Experts of a small language model.
Size: 13 layers, width 256.
Experts: 32 experts in each of 13 layers, 96 ReGLU neurons an expert, 4 picks a token, a softmax router, a shared expert of 128 neurons.
Training: a variant of SOAP for the experts, 308M tokens, 8451 steps.
Below are experts of layer 7 (counted from 0) of a mixture-of-experts language model. Rows are named router (the router's row for the expert), gate (a neuron's input weights, with its number), up (a neuron's input weights, with its number) and show model dimensions 128-191. Each number is 500 + 40 x the weight over its row's rms, rounded and kept within 0 to 999. Numbers have three digits each.
Before each expert's rows: a language model's description of what the expert responds to. This comes from a sample of Wikipedia text that the model never trained on.

# expert 23
Description: Letters and pieces inside foreign or technical names (do-s, de-s, Gaert-n), digits, hyphens, Cyrillic and stray byte tokens, often in taxonomy or place lists.
router:568542469535460482484523475462456554459482517547456523546463537539527458543447545548455552543535530463441521545444532536506450458489477521456503508536510461577458549503544545456520450550471480
gate3:497513467485443504499542507456513576469442456487458476549501502558523452503477515523445452526525531480535518536477511426459462466467528526541526525578603462588506537535534532539556491491487490
up3:545485452512485497547511489514467496513393519502502482539383482509593519572475522479544542446484501487527457521541457486487468456497452487482539497508542454506412485492523469494543486546530483
gate4:537475482536460536572520517514426563497494445505551520560499532480528514520407509527464475502540523471529494535494546513479465480520479510480434487533516439567421591504578546508428467527499506
up4:508553512530522542502529495512495522531540452415530465474479375439552544492493484466550510547508508516493532463569471527513574502539521478559514487401448561486488463481535568485490492436490446
gate5:523472552491464558489538456458458520506525448573457446533472504511524424526456555538469535513536535488490515503453524460470450499476472542503490555511464491516492546619470505460500527587497494
up5:528497525505428524524491461452466538527500531558448500418519490558509471541506554477514540506478535500545425446503487396505475484487538480466494459487483496560502537455492505558492518508460419
gate6:541536439568478463475495462486485592454521477556424446541494502509474499503479583558463521556510569467498532514447519546554442507455549539529525522525522441505489509536544511506511500481503416
up6:515535454516534539463532466501512597497506460491461519522459577478472492512498531529425518505454499418513509522518476501535472434546520517561483490570542451519413483514518508497532551507510428
gate7:504559467499448414523494438489433545458555519565462532552555569496533540533469561525439548547520550516488485511477484440428445497486449559470521509563578441529502559479550589497497500515487539
up7:503481433464463465520501425528550563522488527530463514541432520439497476552565437493500470516505531493508484495479531516554548472519444479457553525486505532574484525496500501529561518475474560
gate8:501533476610454458479450462522483558461486536523455485519469499551558441564467518507449533526551566466449525509469562558553496427448511575511485492597522456507462523506503517620518471555468481
up8:496581500502426496500524498527528551519513472510558577534548493468491502504484471468438460495553534474536508530485443516504501537514436522551494455517583476530513534504499459529571501569463498
gate9:501551484504460526486495533455466553392526442537450558554533480545537488552420556542501550546576544506521531474470504538530452469442546516523462529519479463539521493539567503516525497545473487
up9:515476473512498510605475389527538550525385514364537473527485568488453504442500495479518428489568506507535568505523484457475530518592449523530536429474494513476487533496509498493501517454472522

# expert 21
Description: Middle pieces of words after an initial letter or prefix, such as dr-op, dr-ub, St-ub-ica, mill-ennium.
router:564551467521470468485550486462485546469501535534447522524476522529545473535448549554458546533551532469436523562444535541495444447509432527474519497561520464575467540526543548456516456541484494
gate3:515564452543437469494549445500471544439469484569475559499521563541522456512462533525484531537562569488469495530431513536501428477509472509486492594574543425539438527560551555461481458524507488
up3:492486539442457460513488474516451502531502430544517482477569534454453513521441505492451497479593557446498501509492525527472570462546484447529555513512521460540489497601576470501509422513515483
gate4:574516489562477430500534532497466499450489498500515559548469548504548484573496627541508529515455541504478589528445498471597469462441496546484500511541507470509449501512502544512423506467469485
up4:528502498550549474471461496561482505519412539464488429445524546407450495468534526501511530511605516468496526542533460478463452483556519453487458538541518466503518507425471466549525519507489490
gate5:511526490544491569447488427526485572427456470497502521523499574526518491540494530554494552500525536430487524513463487502534436491496502480445489542514551490478490532555533523472579545574466456
up5:494488522514474433523545511570526524415562439497536534486562469557424473524558484452481541524551503479488537549505455563460473534451419488522492473506503512504604532504528511547470442440472491
gate6:532556482530502455425518509458422525499536532539499562555519569594516427482499461501485528608555486457453518460488500510571441440516554555417483549533565473515435562508559527515517523511456429
up6:409497534556456490493457566436529512480503581469438483512556449514420550512561453489508549510602496549422516486557495513479531483483504440510506464501444546560540518547510485534521508512526477
gate7:567530509478450490463536501522475503485490491550482534477500503470514422584441521511471546537489537450532492502483526511537480488545426546456432524530523472518448483570488547474464489527448464
up7:531531481524518460518509462572424544475384486432505493559473574530500561500453507504498482470518493445469420550537537552436455451553441569554494438460532537454545542440517420486518449481536438
gate8:495547502540432522508467537499444545437493519575453556553413520503516476552468598545440499521531551431529545467468535540554407461456507552445428472559514413551500534533534542507563482508463500
up8:536473497536438519550473455541522514463648522490510497484472423554468499525517535481489514525529541448522484484519489478407486467429438550443558466482456541545538550573540530472472448528541478
gate9:544518465541447485487513484436505498483460488493481523495482504532521454601413584551475557547502525470465555527522605519498469456538442537445516500503513469555459512492483537493554443565405485
up9:500507476499502491399493513562474548449522485488539449484558466491469486481511459472463440581508508555509496512540537528429492504460431554438532493430547543507520526446497527521515451546474446

# expert 5
Description: Final pieces completing names and words, such as -er, -or, -ger, -ick, -man, -s, as in regulator, lover, Grinker, Orozco.
router:573535459525460463485532472452491553457483535554454512539454540542524450532445556546459544547541527451442519571454533529493454452523483542491490526545523455568457534508547557464529447522465484
gate3:568560515549465496481488505534453532478548453486516576473509567520536456495434562535512561509501542474482455472452491516457485432547486581491475475523525530507488512543543498481460515522454462
up3:476507563487480499588454540479461507472458566513534534530561552527420467493484447570494572502461428447522478455464532516489418523470555467479534498467464475528446527429494484518500483505523430
gate4:560523428531448545478546442443455520476506470491520511514500452499448504515452511546434551510432556497541524512475499537443436499520523524430514490535490492533459538507514500461563484538506490
up4:393518469494520563487473521515520545497420483474503506508453479564502465493512532495529480521540549508451584469486441461536522511581511474511480514462483479437571497465455493514545525471507550
gate5:541555500510450484549518588501535546449494566535358489501496581496553480468485518538481537515492535408458487542442490453547439485538502560490500479586511481489417493510537500475496499514477513
up5:562503525522543483474446428584432470452481400537480553503427447507497464469511449456536536544529508525539507491462516510525505504468453514508374528477502450489527486436582503511509531392534521
gate6:538554453545450526493555483433459565431515482534467545561440467537568462539419511530474480575559484452452543491451502500531450452446487513493473520504549425509472495537565542431481495516441494
up6:433452485502531568500489475511557473531485433426507471461591517472520557546466440484436443531570501468506494513539472525521498487557452453507520485491542498460498498500493486415441562496534504
gate7:524525475547464498473505529528463573459523519510474499532484528559505519508440564544498547528532482479477550503484566495489481463510489521469521511549514475568476491522539546520531526524494494
up7:482468580458530468443410495557469488523507517490576521486530500534461547515500442463564465530525423491555511484521469481488508521549528497485528451469474513492533445491460491473482511529460549
gate8:523497546563463460556544473445509517444496482543450505551431511527482486523448539567460540556503522419456511484485560549473390485435512527506439542563542452525488556524530546481515486599453427
up8:542507462491490526451536529508540543478463527502464556521486459550548471535477507487475492495541545583444474515460601447522507472604422503479525438482512528508468510561540488497415444514479530
gate9:518512453528461500487497531449503545447476558533446536497540508513508498524429505541483557548528553439454445531494553538487461529469442510522504461550563461488503541562522578460540436547463458
up9:484463480512529576522522543531530451573412507495546449514482452470562487473523483440467477501480515488490529521503453446473575500558480421546528515512603538498444534566543497530439531493485555